Weights of a small mixture-of-experts language model, trained from scratch on English Wikipedia: width 96, 3267 steps.
Below are experts of layer 6 (counted from 0) of a mixture-of-experts language model. Rows are named router (the router's row for the expert), up (a neuron's input weights, with its number) and show model dimensions 0-95. Each number is 128 + 24 x the weight over its row's rms, rounded and kept within 0 to 255. Numbers have three digits each.
Before each expert's rows: "mostly gets" lists some tokens that are sent to it at least half of the time. This comes from a sample of Wikipedia text that the model never trained on.

# expert 254
mostly gets: "de ", "La ", "que ", "del ", "é ", "El "
router:125127155106100161144140141103135162114126122079141143118154138162149113106150126175086124127147133147109141135126133130116168112140092087119133121122171125131068140146138145114156141159118134156134078142132111049156142114128119116143097145119124134102131113078094103142182137113174133138
up0:115123132122133180135120134151113167104141087107117174136090132116152150134114103112077089142143137124110132142156117141094156126115133095116092122110115131156108178121088160140089136147123122134131113096150111120156149151110097146132145092120124134094100135095126148200181154148146148149
up1:155128120112098157105170145098122118146109185130133158105143155129124124107131095132131103127118120199119159130092139111095123150124084178118131145164158120094144154103081124159136137120115146091139141116141165109123127148102118156103151163063139096156098119133115108116118145105127137142
up2:120127136173134146119111129157121140158152145114189130116127133148126117098144143180118122112097152129146103103119113068121155112140108109164143126103130095135114078138165160099107127149150132151116117149095059128127166114099139136128109118102129090109140133126114096190172124138151142136
up3:143083128134119143136140113098123126169155129131138125108117136098135162086113117156115162078149177073138114174087104137151100131177115078133167094145145155100159160131103132127132097135118093103133089121156126115148162090137152101138149141148122120117118126119119166124112148120166131132
up4:145111129141118149163111140091093124150117142127134088130114148143106119088131147132109120148160144121117116121096153125144154154147091140113160143151118131173102114111133126102114183097107121126140127072119109164127125179124155072126177138115163143087133154120097068120112153148168124124
up5:108140134124135115102102144108138146148161159157122115144142122103136132129150102151107146117159137133123089118155154175099168127153125112102137165129105151154151133162122146120108087090154126169153109109094081096114167092076091136120142132135151149101155096144103120092125153090084125113
up6:095093126113152177146157114077099122156111099094160142127168127115143118153149112187123179139111162122146129167102113110121144110149113104135161106089120124104130127094135172104125117116135117164120094119117107103168170134098110112136114140132168119124153131101123098159165156130130126108
up7:114093109135110137091142130149129128157126134158132126087124104124118116076145148173101106150129161101127107162084103111129143091149102146159159152194143147091133114146095084134163167129139145172116086094140078130137141135132125108128126146099133117125124141122102138120134172123149155157
up8:132163103132126113130137128095135170109093115103142108080147153165107119082155135147085131149087139139130076090121134153147119123155118137118160146161111114156091126154139141181109120088139149148157092143131115167139146116121093155164073162128111150100130134109103097128118120142114144140
up9:123140159092132172115106103107157115137175091136098118134141149149149089133113140127121097113133104142129124168125144113150091129161132171164138143112130120109123171147118162127096122081118073144145119139176091126161113121121148107151153149136101134108114113132116108163122084092176118165
up10:157127130143123135138113122144119120097136153084126177122086122135105123105177146126117114138128124115149106108131157110171118094118143152134145158130143093103084113073110137102174099121171135165102134133131105118113187115137121090150134165128160128104156156091152143100133150088157144154
up11:163120144138135170139093145118112109140150109100136118149127119093096162113182098115136106105118089123153119093144154134129136136129116119138065135152163133139147116159167138099072114122116104154113148116172114122168141160100154166153128131110104150097133140128102140103105172086138110158
up12:112117155125139110112093118164139150141144143063115144108188162093136103134119140164118129125136115169158141098123144104147145140134090089121148127107164140146100152131118146095105158113125156165100097156092136120122175138114113123181132128105113097152112128075137139137123089096129106135
up13:118136142138125133116124126115153132120177106110124126119117154175141132099167147149153142128165058134165112089107125093109181138144131133153084107115119130142081156104126098121156142153116156115123167115122100109121132131152188153135123116122127106086156176104115094111143129149136092129
up14:168080107130124155136159131163115150114125134121146112088144099123111114067145117141102124123171148139091122139107159160124135103152134117084104148090109084160083134172093168101114146142136116123132094147127144117133141118110111117155154136141134163112127146137151143074140165114175125142
up15:163126120119113090162147163081157109121139132132155116133113129149130155089147077153134141099140141115097101138141102122102136099119097107162113104106165189151134140124158126118110147104133082120127149109146163175118100108155136126128165125135122145126088135082156124143100119095120169166
up16:098149126099140168133135131135100172112174073127140091123150140149075119134145137106160119115169128127143138080145166110120139120090092099084093150116153149141157083122128123134126155130139131107149132113144109135135132154167124152119142142144121118064115150100117088130129162103157106149
up17:120103136099124163118121158086151105121103128098132127124139149130121135122163120162127132162111130145155104087142122108123127140126129131097069131134151126104118145142117163141141131088133135140120096150163109127177125153110176133142141112118142114089172112158125099117141112032183146140
up18:100158105166124153096112150074137124148123098138134090151119109104087125123118134162122107129127128147133128135118104184149102132178098120097097116147160158126115127170160153101117076139118120118140128120125144117146153091094140093137109113136122155134144177144114132174124140068144093143
up19:132109154139189129137102129077136157144104133122159147128168133150105114102165134124140156136100142119145139135136082117113133160130109073164138125138169108154102130104150118126179114133104123131118089132103124084161104090105148138145136121094118080088148110092120128162116123110144169147
up20:138098159112149127091156140142127146106147137117118148127125151149124133131150129130097138099101153190151171073159084169140147152117135058117159159142148133101092139095136092128134126124163149129127096121107126103127120114127129138101131155112097143133126076134095103126162113117106103174
up21:112147103127152135150100178129096116142129127165128131115116081158112051124096112145084076123125129128126099096148137147107097163156096116113151112169122130113117120115156149170152145133157142110134147167142121161127125166164134151103119114147145087148132140106092150113134127153094152122
up22:091133091119129135179119103122153106086152125099106136109134156098111117140100164160115143104144102108137152087133120160134166151150136122134122130141095122141130103147119129154154121119103129145184126128157079098144148136158154140105123168120125168075153125119116079108102124183159116126
up23:154154130133152109162139135098136142070127117126134102071144156150131084113141114150105113146132174172130097096116154128078128148114140117098120121137143105123093112139146141131160141151108117074123146187130123088165110167111170136165121142110133127147104107123135158141128126095157101137
up24:139127105087086167166101140127106132123132128144143093128104137142123171108128124123145117136151141125163127103139114121111109122163076140125124069096134108060161142121104156150142117100115172122173108083131106165168148120136114189139117109140104122123160143121130151127148153120129091127
up25:140124131088095176136082142118139139149105104125158120156145128151102132166125105161137176146117178091104114107140123107142141118153103152131124114124152124144114143148122185134137150107144144076127113112134128162150122135093144079146124136115085139110095130052128146138122083142141143119
up26:106125109127149114156111172154130138115113160151093176091094157108109103089136130150089128135133165113136079116105132131142110120114096087121152134128121147133130109099101130117163116110138100130112102149136106153161143129111105151139106137143138127076134174130172105169150180132105086165
up27:139094107164108149128138153071149156123120129137141147099135181117140097100159141143109101131128091123120156137126117146116171120160168117150102134123107150118154138116091119136154161098135128145134075155119143116134158103121154130124115109132136092092133114106130156187137129065185145118
up28:150143129139120141117087137077119143133108095143116161133117139143121132070124128138079137186147120150101138127106110113116129117155121137152115143105088127142145105124142089119175123119109177157149095130120176134115088064125143131120135138137146073156127094139121160134142125131162079132
up29:153120166119154094135116128109118128123124101102085118118125120157157128098125141150071172147103142145152117147132136105120137135150093105158148117113162138122111161121091169119084144165166105112149145133171103116132115145150156133148139183114120121095088159085101175125170136116134125135
up30:163133168123131159156129148132129093119121137148120134115100128152125135094135112125155136205116111120169134122167131111103093129139096141161099125141115121139131148073137156143143100136136107094141157109170115101098120131055156122100139144109108143097139089160102092140103145154127114158
up31:160166113144134135161084127097153113099162132160123149075129086160152130117142137116086133146130139081140148119126156147129177116134182076148136110149126131123068140121137125118159121110113139174108125128134106130123171118119139092120147151126147110113166110142112133099132143071112100121

# expert 220
mostly gets: "de ", "o ", "au ", "la ", "é ", "ano "
router:081123152147135138145149132139108158148133128072140129122114101126132124125153115182140160143121115126119133118092140110146151113128121075100137112124149149131075139159133140138152117164126136149147066106106128083125130130112148084166080104121130116108147149100106120138201118152174141139
up0:148091121138151163127138164086140136119123111151093115157133172124105154139145147126106093137137131139108164120193118153123084190158118138119169130125098098139130172110147161090112059107157134127114126114137139112120140137148102101144154140141122122127089132129081107132103134148139107152
up1:117149118127093108162154104131120161136109129114140175105079174153128157138133142120088160098164134149092112151128113106122125094147090097135102140160154157130100133121123140104144113121145117084121071142114136141104160096151115086155093145100120160106154147156149133100124100144105095139
up2:139127145138117149111118157152132133110116119166129118167082124129101131126115173117169117127155163147153131118095112149160124186108085132123156145120158133126169121191156137130130106127122149118162151100152146126131143127083083116104129148102141101086085111142074146123169126126148104139
up3:098131138116108133156159148084149126188140143112130103129126153152131118107132089166174145145109114139158098112174108134114132099142096123127115120109092115089104167129126135102137107102145111122149100141112189105136109110083106125171084113167166125123154146094133104118152148127122154151
up4:098107102093126150155133129134116086128157105124120119091137129130143126180140148163127122094116112113142109147090169120112180142142135135150113156162116103139162101111112099142147141173158138098119097096100149134113151148098150114145181119095105144136110120121173106074167144153104123109
up5:180130107138192125158172161072101133118116170123099161096113154165172132122114115115093127138136112108116109147129067140124122108120152136153138132118104154130116114105148123150146104138131108153162113133169136126156131166115132161103134144130110068106147105095131112141091127133104141133
up6:145131109105103097184130122152179147133149135079140143071103166126132105113169183115155103163107153104137130127115150178132117115156092141125108117149160101104153154127116139124114139135129127117116110128105161095111149127121143123120107138143091157097104155115093106126121092149171146158
up7:144156152113096115152154116169128128156135160122098142094131148141122072146156161122135117127129159125149147159111135111128111135131066100129125138147118129117180115154145125128139170106146149123070126090089144086091142135083100098153156149139123106084099148124132162099154140146118141118
up8:111152151160146141162165103111117103166167126106161144123119157121141141097143120126103152167116097085103142087177139137163112133172142159158125149101123126157112138103157135098130095108149143100134142122100120132087107075118146112152152133090134114093113114082166119137151131128140092134
up9:101119119121156142160124111122120114152162152110176154159102145097134093118137143135131123166118145134097128145125142115127125116132117121114144130152085142079158146185111133131149122082147116165088150161106110140137170150111095114121065155126093116083094103145128125160156099091127147122
up10:172111125114141104110102130126163166096081122080131123128121156162113104111140150150110150124104132165132126096149120098060111163116093103120155138122183122135125162182098101097132108107147124113138113106095147127121154171130141164139142118108171137108122134119132123152146167127097122136
up11:103096125090138166143160136077149103105136128115138108171134172145158166116146149148134107135088116150153151134161112134076103093117145120145124133124110099056106145117149128132105091151131114138151164093117131140126106125098129120140133105143136183142123094133099109075132157125137124141
up12:115099156141159155146083137112124161147134121089167137137136156131124121128126123134115194115133120119167109108164100126148106131105111098158179151134121118067097155106097141104151136116136121164156179085130158085143136103105121160134095126129132120133129096114084111117091137151139124117
up13:134110100137131151141149148081119120128147100099156147118151101121126160089117088128155124135067174122200150099127171088124111137173112105114145122150095118128148130075122167124144121131155129151117136140149109105159147166110135121125150114144115078096132114134110109122133136153097159131
up14:129111162146093131081106139168112106107155145155140151088118138145123168122154126092116154123120139099107118159153143158072136167139144144115120115122085112096134180166106117143120164064118093142116134116121160135107134121118120149153142137154116130099139131090141111087130109090165149149
up15:167153115109085114135120130144088156111116140132123132124171160093138167094105136175095113121142139114160119123121088133109117106114067167085122169079116116109159172107108123127151099143125109162156154147135114117109130109141151129177124146155167118129170135110102142137102127120116144142
up16:124137150145168112156146202110094133096123126136152149121130127161120114078171125126137138143107168085146138074100126122096123126125149096092155125147141149151127104118142157148153117126119162139124111123102096120147145126123165128076121127101123094064170127125131107119114110173123138138
up17:132166106156118174121086147105094107126111124101172170146143135156139089123150103154129105123121088136145086125079103141126151171162131132103100137161109120126101102130157153141102133158086121093113128142138138139114101136131142098181150123091159122152128167138168123129129148114099101120
up18:131135160120129123129142106119108159159129132141099125094140094162144129134147184128107139150131121121130096178148120127085139067116149126139152168116152149070100162148143144130103139065169094138125081163128129112138130158131123093120117106091109134140121148104101125149094165137139126111
up19:098147141161131069099110121135127172133119113134136124097168129142148111118113157188139141136137175125159168120157125153074132090161109132147135146144128073128110151087137121150117144120101115148114126123168122130117098101091133094141150110114154094128090160091115149148135119104152139150
up20:106095139162155176143101105085145151164130113097176124111155122141107148130131122179133158117135142128136154116072105169135132120134089084112170111131144124077095154104123131100142117141136146119116095092119094105133156090123124131147101131134120138136151158119093119140173136151095128153
up21:128095126153128162123189146093103096132125120120185146124119168144159140125138084129115132137155127087147129155138078159075117120100091104120150122127118174080122163058134098119110121123136108172150139132153148121158117155121127096115101124133109158151123107112149131130118130120124141124
up22:141165112150104145116156161106142088100150135103156097135130160106132157171125129090120113106159144181118126131154173135146125097100136155136097100092133157112143115146123144154108127160142144135164136100143120098136100134144150124108161105144149114062112140102078118107142124140076137153
up23:127178122110128128166148119112131100129080108155128105121173110073138135132130151140124151126099139115124101089116144148107123112099103112171086120156158112118165106114142069126100133124112153114092153109161121165125180181147099122183134147096124132136127119149133136101141139122154117133
up24:114121171113157159146138118120117151105113104141127138156101111125086089094122115126109114139121123134124124126144110120156103109129121128175138176153134165070157146133129128062120122080137139093139130085145148145094112120107127164137144116147150186117097119168120137130143165146103082154
up25:098128105147110117110101152155114099089121125127126120145140124120135153132139099160114117136137131166175123114159168113160112099117124099106146132157116123116095131152068111097141182123114087121128120121183132136145174126153166122149157171095120125124147124162114156081142129072126105106
up26:133139120116168123149127116139095147158113110083156149074105143130098104145111120149137137120148155149150059105097150111147157140156097154128154101145149136111125126154116100145152097128136141106150071158127099119117153125086140151134090144143136133113134116169115119135142155113089154191
up27:097138123143160143151113092141143120133128101066097138093173166104166118151158151158127088147122117140119140117131156156146151124126120079123139177121126105139099129127097125117139153131122169132141102135102074065139159165115135074105110123112110120122158147121135137108155146158117127141
up28:098125106140140153129130141092129142148159109151140151127120107141102126117165125189174187119116121116126118107116117125101148163164107140150106120132116148115104107145085128118102080112175133145141110110139110089141192114152179120129125104118163132125116160162088100128169115102137108136
up29:107177133124170094150129144117140133136132114122114122150136128179108144108120128136086126132081136108128101101132147092112176130126116116150165164169102114149097118106152145092152157140124117112149114091146067092125109132144121116155144111152209134102141106121128109113131110117133132177
up30:087120112122147144167112129106126108108134121105159121116088182118105148103153124121105098114063153121133169114116129154161112088135143108102157138153124178123110097109181159178139121156131135111166098114120118103162136125110137126122084103150152142110142131162152154151134158110137106128
up31:156161133135125151141124139076133127073090149131116150142140113144165147151101149125125133171140152182130142150153128125127108179146120111104141142145084170110123083080139110120122133133112138162143110097170108116117060123156143122106175133108119114113108136102131082147144146114124118119

# expert 22
mostly gets: "York ", "Indian ", "French ", "States ", "Roman ", "German "
router:108111120118136154125150127140147156098066115092143131128136139107137117138160132159082063124106140140041139147114100150132169068125125152094118116138111109154133166149140132114119160146123133144144091156105107113142159109118119105156100109125116163123135125166136122119146114141116135165
up0:153151090118128151138144139115169093123136128114103164151152119122138138114154119109121143105158117106082140115162122134098124185129167137117116105069106160119118106184112164152153081126103094146094142166127154148132154107123108127133131138146097150085091113134112152142122172111098127117
up1:110060130114168129124150116117125165102113085122115153108130130093130152134158115148130127147107182140085093136079134136132087138148118117117175091113147106119136128128114114103127157113120166151139156117120130115151157157120142086137124164129168130125074128094118139147126145095164128173
up2:135137112136127098130129126128136121161137133109127132164139165133121104133161172114072084046139158138069188132101127140141135138138127138102131141158079109152115112114118110134130137122082133135151164131121126134161195138121121167119140112114120145138076149130140131122098147137148114124
up3:121114169130135116150124139077089145135125167128112143094132171098154135090143131141114139145129131107121138143143115155116127127171119132179151095200153123145124126091152100100155120128072117143146119113116145070137124098112126156101160119144142116103129120157088133130107126087162162130
up4:072126160128166118151100165087093134143124112126131131130152189112164136129139145127072092172105106117128117112125087149123126113144151144151104148135119094157139137112140126142098135118139128111128110194117122089153157087115142114125136114119109092095169111181128112141127136156152131144
up5:120118115127170148120136156121136085121102101066140167139143153139112136117140165130111125112136100138105156114144100170153135119123139159123143132145111075150141121141127125118135096124079117150117157170120087106189137077137103156110101150165158101120147126158138102113126093137157138168
up6:133128137156128148131115127121139153103104093093132149106103120140142138147152097117119109130138136084126072116127150171116119137158097078072140138137110157121124158144109128169138088131126137165132204101167166129119101100113120110114147106109138131118112138122163145084142155103105131175
up7:088135055147088130148140129091145147127127134181128145157127113104114131150120132145078120105123140125068121119140140166117120088124073119133128154173175109129145168100091150149106147135149125122117145135140094097109173139154124134119133140099108131104147120124093104102141141145103151124
up8:110121116142128129137155113092125131171109134103175134144140144119128127149159131128092165106162144122135094120103098105172136067169104131110148149172107104169163101128116146088117139173126092165116132117132146129152124140127109100071139134077128111117128167138088120159109128156130139124
up9:139125135085162166126128156136152141114129118131156119149135129127122127099146131107132147110098084114085116131131134131107209094140142104112124142159122122136130157111134112111094138099160105113130096171118108116114153134113101135092100106130100133079143112130190122095173139148178170131
up10:108128115112109155156176150161144124132114132044101120100156132086131126127133145124123072114140139145090150091119110179137154116136148148114123167132168151091091178120166116137105163153125124121113131103110117123120123133146101128136134134116106142124098145129146169107110101103138149175
up11:123130079154107122134140181123117117068138116066151117112177087100105140134119130135090118116112098148128128114129149127141129131167110155140124144107133135156140152190149135094103135064135131146094122168163146140117149078124110165125163128096143124126119135147162126110139122132112139122
up12:119140111128153112193110127108117134134128113091145143129131131148146141099144123162071113128114110116129095113164119104173091110111113146105174114140134137089184144130135134161134137120168119131122130102121150130153097123134151099123095118124110139149058152085150148131133147169081165145
up13:162109100107121150152128150087145104131137136142119086150136094110119159118129171142141098063155123135095121115129145103108100122152131157164105116157190118114123132127138107107118137123105158132094148154110104125139115136180075161138137124127162127096099171138117093116144137148181129127
up14:147160111144080093121173144080129101068149125144129100078144130106109127101116140156145106117115160107111170135086113150134149130168085141160109155129131122131139126147127144162182140141137150181118133119141129150106099113131105131122115110152145111137077143123108163149157131111133121162
up15:083130135124097115153087134129113173081147168103162154152120107133149107134098115153094119150135135124123153184150101117124161130099109153144136110137138130097133131121163128096127124117131138096117128135131135094164158178168104113108159097084148110106135154153099187131119133097155142125
up16:091129136097140161153142151177136127125157079087156153154132139113139120185138152130104145120157106106104128130121122085087154166142124121123114148093101154130128117098167120122127124132150091113147090130184105178109113115102131109085145160110101139111153089120107106107133151128144140134
up17:110133065117107138198156116103131137083152104153149138119156152108109150135171111139144132136125123138126161148148154161150133109143121128142159158155110138124096156151138147115138156083138101070131109151135139129124134103123080101103086124150105143092137135114128112099103101171100118160
up18:142124133144096114144135150127099125100116176125117177111146148092098113134102135137099093124123168128108062075105153138132127145146114125114118101088145115151090145145178133133130138106136141133132100115127128171123161090130141154123089107112141142104181161146140108135190137139110158131
up19:120130154121141132139174188126132149129096118130146122128107152146095153114139129133100160100130147115100092105160089140089120139139136138110118116109103138127129132151132100111077111067103130093096129125142156131131163145178134140183140170157174157147146137160090139103101119115139101117
up20:096176117140127151139111156112155093122097136120147133132131134150111160133128121142129115116121097094055143142160130156079140112162119150128132150137141142129120105102141093130145118171124120107154159126112101125136086131115155112128119107084149146089113137079189094132132161133099186126
up21:133120099100128146122113113121131111095095094106113133089108070132177140119150151144113133148155146105183103153134117118092150115119149122130127154105134161111157143116171104091139164131135153143128152127129112092148155111176128094171164159114087096148101101142131112136096130167093123133
up22:121124122117123125119167107129093076164124128111134114132082177162124128098158146115059144138139133129128092162137129177160173101152128098125128145178145135102115136108151140121129126120125151102159078133116119091105106146127119135124132094148194105119127105153141123093126107097123135148
up23:132165148133127104141144146123158153107118085168135169153105188121127135129105137115103168131079109125166143095084141156115142165124118116111121145103109133141122143152092107146152086159139119128143123149061105104136143150084150126124164107105105164114091152121130136131136139113147091112
up24:091091134104086134178149138102178177143141132120119174126101120133073101101157102147142099117129175113142128114142133121159136099095112122109096131141114116129116145165136127138103135125166104140112131125130131142138156138111141107110148192095131162118123125148113127067122169131133131172
up25:122114133098136134111138155114120113123133181072171107137151124144136146130155136132119157097157127169095101127127120106106164143115125179144173114155071116082129147159152129128088127176125105143141157171144091128094108160110136112092126119116145074130127125124133123151118103100128142108
up26:141127135095116177165147147119160147071128085114119171138154143119130117128147122125152145080104112126112144080119154100108157113119090132100123127149081135151121146090164110094141134152143134125157128160107108148143073100150152136119133088175116150111098121134126112183150116133129132123
up27:063106181107145134126109117063165135112096140120169155142131117134148149123171101135120118166126136101148159090084131132112137139130112126117135102157113140089153143102109169189110130117114091151114123109170144122134129105093121135123139152090147132133126139100138099124130147118093132161
up28:097133107128127156138126133157162100107111129103161153110146111106105146139149188162106100094123126120063149123112103149104169085121106152119103119167133130182161115158169148138124126126084130123123136144115093129150165114152096114121121125104083137112119144179123112091125124146118112147
up29:117160099123106159130126117100151140085159099100171118141105122123147174102127158137101132087115083138126126119141124170147149170174089141151184149107118112146109125124134120079124092121130129151130085151138129156107147153162150082111116154144116146127128145097140107095102142136146149100
up30:116157129090152133166116126133153116103103121105172131140171112139120125148117138103126134076126149138098193106126144156114161169125125098107097141115133091106102140131154087140134117169100154148162143101106162155151149150126108167099130137162138125118109140123162130135077131106082119100
up31:111125151124142136161151135145145164124096124134113155104129137100127142145133149132091126120094162127101081146132152139125159079144146128101084169147110100154129125162115125097106106133144117128141104117066098109147164156145115141120139121130096162090156140145116116097161118166134065173

# expert 44
mostly gets: "re", "Re", "D", "De", "con", "dis"
router:147109110109119137167138127127128099112124104122134156129188140125120145126131134118132108127155113131104092098115125146126141107188100106122164164127156150099099094192138126148110126151121133152125097141149135049147173099097125146104131183151094138107131104104118141146148111093124143147
up0:172131122139105138176119124174136132130127138173172158121166125125119128132095124119134143120148119116119103132089095087116120147119112123140112167164138129121075101137131137115140124173080103139079087164145123125109157107101079141110089143146107110142154122120164166149128133090136110158
up1:080165122173104148158164134119105131137162106128089175142145152119141130120131138133137069090126094116130100101145102135076144084147133127120132111152149145189109133119133135115123125140087104148166101130109123116137113111086104104109149111125146124117137135113135149136119122132183191130
up2:123127124127149106167137158117133123105127119121140107116111102092108134133140121134138058135164105123083144083179114122158130090118100160132128110131144104131113127160134111141111103132121154141151138155163138120114117140155098110083121114123163154089083168111130200124142170113153162141
up3:107115119145149132133137148171125104089144143106169163154117165130122131135129144091104098159169139136103120095127105166116119148113114150098128166175117118092119116146125160157096124139091131105144094149146124078109112133091179180118129121107110161144139136100130155080102132131142117159
up4:137145143081132148137086138125100145151084157111107122111140129153118104178178137103122147113127099143093144123133178126099096125143147157140156141083093133137129153133120086156125174143119123104130116186149103129099173124111093126111114135151122130070124116129175148109130148141107123128
up5:082120126156073140139140100118157098127156134108129151141190121117138128185112145112090147098163179128110150156145103146122158136131105072103107157112164123141116089149112128135103138129126136099114100134146136160125186105142129110145133120090116134089115133148109146133100102152110130109
up6:103135108062148121170152139124104122102097123130141193116113098150090122140164091156109103128163106127113145125162147143107119128118129159173147162132145100126127171104122114137134174133139113146140079133103126077135146114141103153155106142139139149090110117121118133149091121151083127150
up7:136066141135131150178050098099178133112104121121091145105162114132093098123154118162123149106134138133107132115131109138130142101124157106146173143100105115125116164152139128133141160177125118132100136134127161118171186117111143134117115142110096140133121142119111153110087130131169131119
up8:098110155171102108150108092103162126128120115107089139147158138135131094129148119126123100145188150146165142114168129101154155079161101122153165144103146119118126094149141132131117076138137140131120080148163094092139115125144148106122131116133133101103149130145153127125173143088116173102
up9:161064139169092132119124097109134141102148154115125166113175149135155098108142107116105102131140145136145147168124139158111155090134103076137101099138146157112092152124122130130168140140103147137131082154103135135139170124134138118083141148143142132116127162073086108148120114157123112149
up10:118100117144128133158156134105110119089130142089166179111154112120118122102156130147127137148138145095128137089056118126146142144171108087166146155123154135140106103128114100105100107126111130150140111098094115109120181104126191107108142172111116099111136122125120120173146151115145144150
up11:155108142085092110111112139102186098183159071134108141097162125143122176103122140144119128119099138141108149094138125116161095132105108146130125155126125114132099071138164103106151175083147109138129096140132158144134119132122142154111122158153125093129129115142156139150148092103141116138
up12:111092115134112103185115114109153113147125164132107145159179117116059132166105122131114095151164146133099105141099086133110140126138120128144157125137155100112130136143144143108127165128140125139109110162141116111116197132121104142104113144154124095112152079186093111114111133120154114120
up13:098099128114111101153112097103116127130107121118141141130191130144113111142095112139162151121158126128140080140119167178089147106129114136124128155132154102077133125115134124120098130126129096118120126141149158122135161142118043090094107141133169128137172112128126156144165149109107173142
up14:160132113149137142141095120079156063150147151151143161119133103103134135106140170098090132095116114098088159118133138131137137091153120078137126148157171184126131153172136130134138144134116114139091083132140153126130174112144120156138162143122072147125119112091141134138121120119117148124
up15:104097109122097109106147089126176167086163137103122089154150141106091132149150145166111126081104160149148144105108123123139122121181100130143115166151130071139126106178141132114113161157130153102099130104124121132139172146156110119115142149105137121106130145147100137095143119120133164105
up16:135084159115132152150166137115130119145105116124170143105142168151128139160146095130148170152080121109125087135117077107141115109145110110115153119120096127102094140182171126150115134091132118129089120140130174096164127120111139118157112154152106114106121138119114159103113093105100175158
up17:124148103127121144131133072119124111119100153111089202154142096101139161136107151151136170118154123110102130126122124189102180119138116149137124163150166107123136110110118137107164156134110114171125107129131138077108177083120133132148138118124118112127128132101107144097122168129100133092
up18:160092115115161153158159158120107153136089138099123153110090177131067085110149130149158136134138084114118099139134102079118130139093139142139131148149115116136106149129113105119143107123136120118113093139098130093141163157079149128165114138146088175109123156108140162142123148110122125163
up19:114110149108129150123112118137096156153093137118099145137126157111105087182134134077118132106185146114148128184104106146090151166112120089122109126127128129167147139116134137095149128126124117125090108151144147165140157116130055160101161146115136151096146164153133109103118137116104139125
up20:129139120120123132123129162107155108111114107094168105153113117146099161165170140124120133083156117146100182135164114116107125122131172112150104182159104148164168137147116128142169134136097120148123104152126151115077165109117093148092137138095096072108120136101129123124101132149120129116
up21:133150121116107120130129122102169126186117075113101174104156123168127146114145131100117152124127113108132091100180176126106139075139149135158106150153135102135085118160154128123124107119120141112150116161115153098147147061145133122143149138126079156135157154138148143100120115121107111114
up22:126104136126107104134138137112111115131115103087154161093162163129111069155136166080160106112096130146144120131160163121159136130130120147085105174134131106105133112158132133179124125161133121141141097174127086150153128148136143125143115128152124159145137109117118172087134101089092167118
up23:152150122159072150151123131130169131102119119113106151145121139134116142143119146095148107130125086164131116103169093088125123174159135147156172167160131128129124089118135104116142072128124078139154138138119109078138142096103138180114089150141115092126153124130154127097121157147116140140
up24:105065095119143111134155134119120111113110133099125120133174125110155150106177112152095145148109149143104124148119136162099134095180093125148157097136133113098151154169154133113090143082122202113130152118122150110118165117121117144113160174153135136116091114113117141129116115104121126149
up25:126128137120131130118160145107166139140113130105154131093130133124101152180133128118117077138157110112110100111142117175114147138105137092115134165204116069137138100170134153141085123110132137070140143150160128117151119118145102117091105128107105155142098109142130131106155086138142146161
up26:124105134147144121136158150102107111160124139094143133122125162157111075124163173179149116126088133159134097143103116103135111119097101093143153107110161079082121101170146133155120143106118110118137127100109157091158137140157136134103104113145150117090143135104093150158174134109133140156
up27:153146125120098138138147137112123096130139117131106147128146172135132142104115130058138146127071085122091115145161146140109080122123111144146122114109097148114099150169139113097161121132104154167145122140146157122125124130098116098134117143151105139105140079148080133123132129122112140217
up28:138114126139128119162118144133151111109140174108130168117140169143108137084152162131122118137123120121101165112166099099093096122113105159119126156106116159136098126133126101112139086143086108163123089149115121134150122096105098153185107158098082121156103111128130125141161136145083109179
up29:114131170163114111132123136138182125109179105117115146126149150135139136136109129085131125118139120152126108089185144106127119102149142136105103146094134148126097085121109113151163123183140120178129132134152117095084110110111146144116180160105126098086136131070133158121123111116105149146
up30:163134105094123167181137109107113120154088136135134191140149106103140125134108123074128110108139103139109102093117106179141108126128107146131146102135116113074109148132154144148111130149099135177115144139172129088119133128122143117126172123186102125112165124112094124125117104147092150131
up31:130099070134094108141181183132101109129161127138193136141144128152107121113103130131138111107154126120139157157120114140149129146122083187152129139146128107147142139150137123114112104158144096115120128146109105127156145149080093116080102135118104101129106155102092130115116142173097159128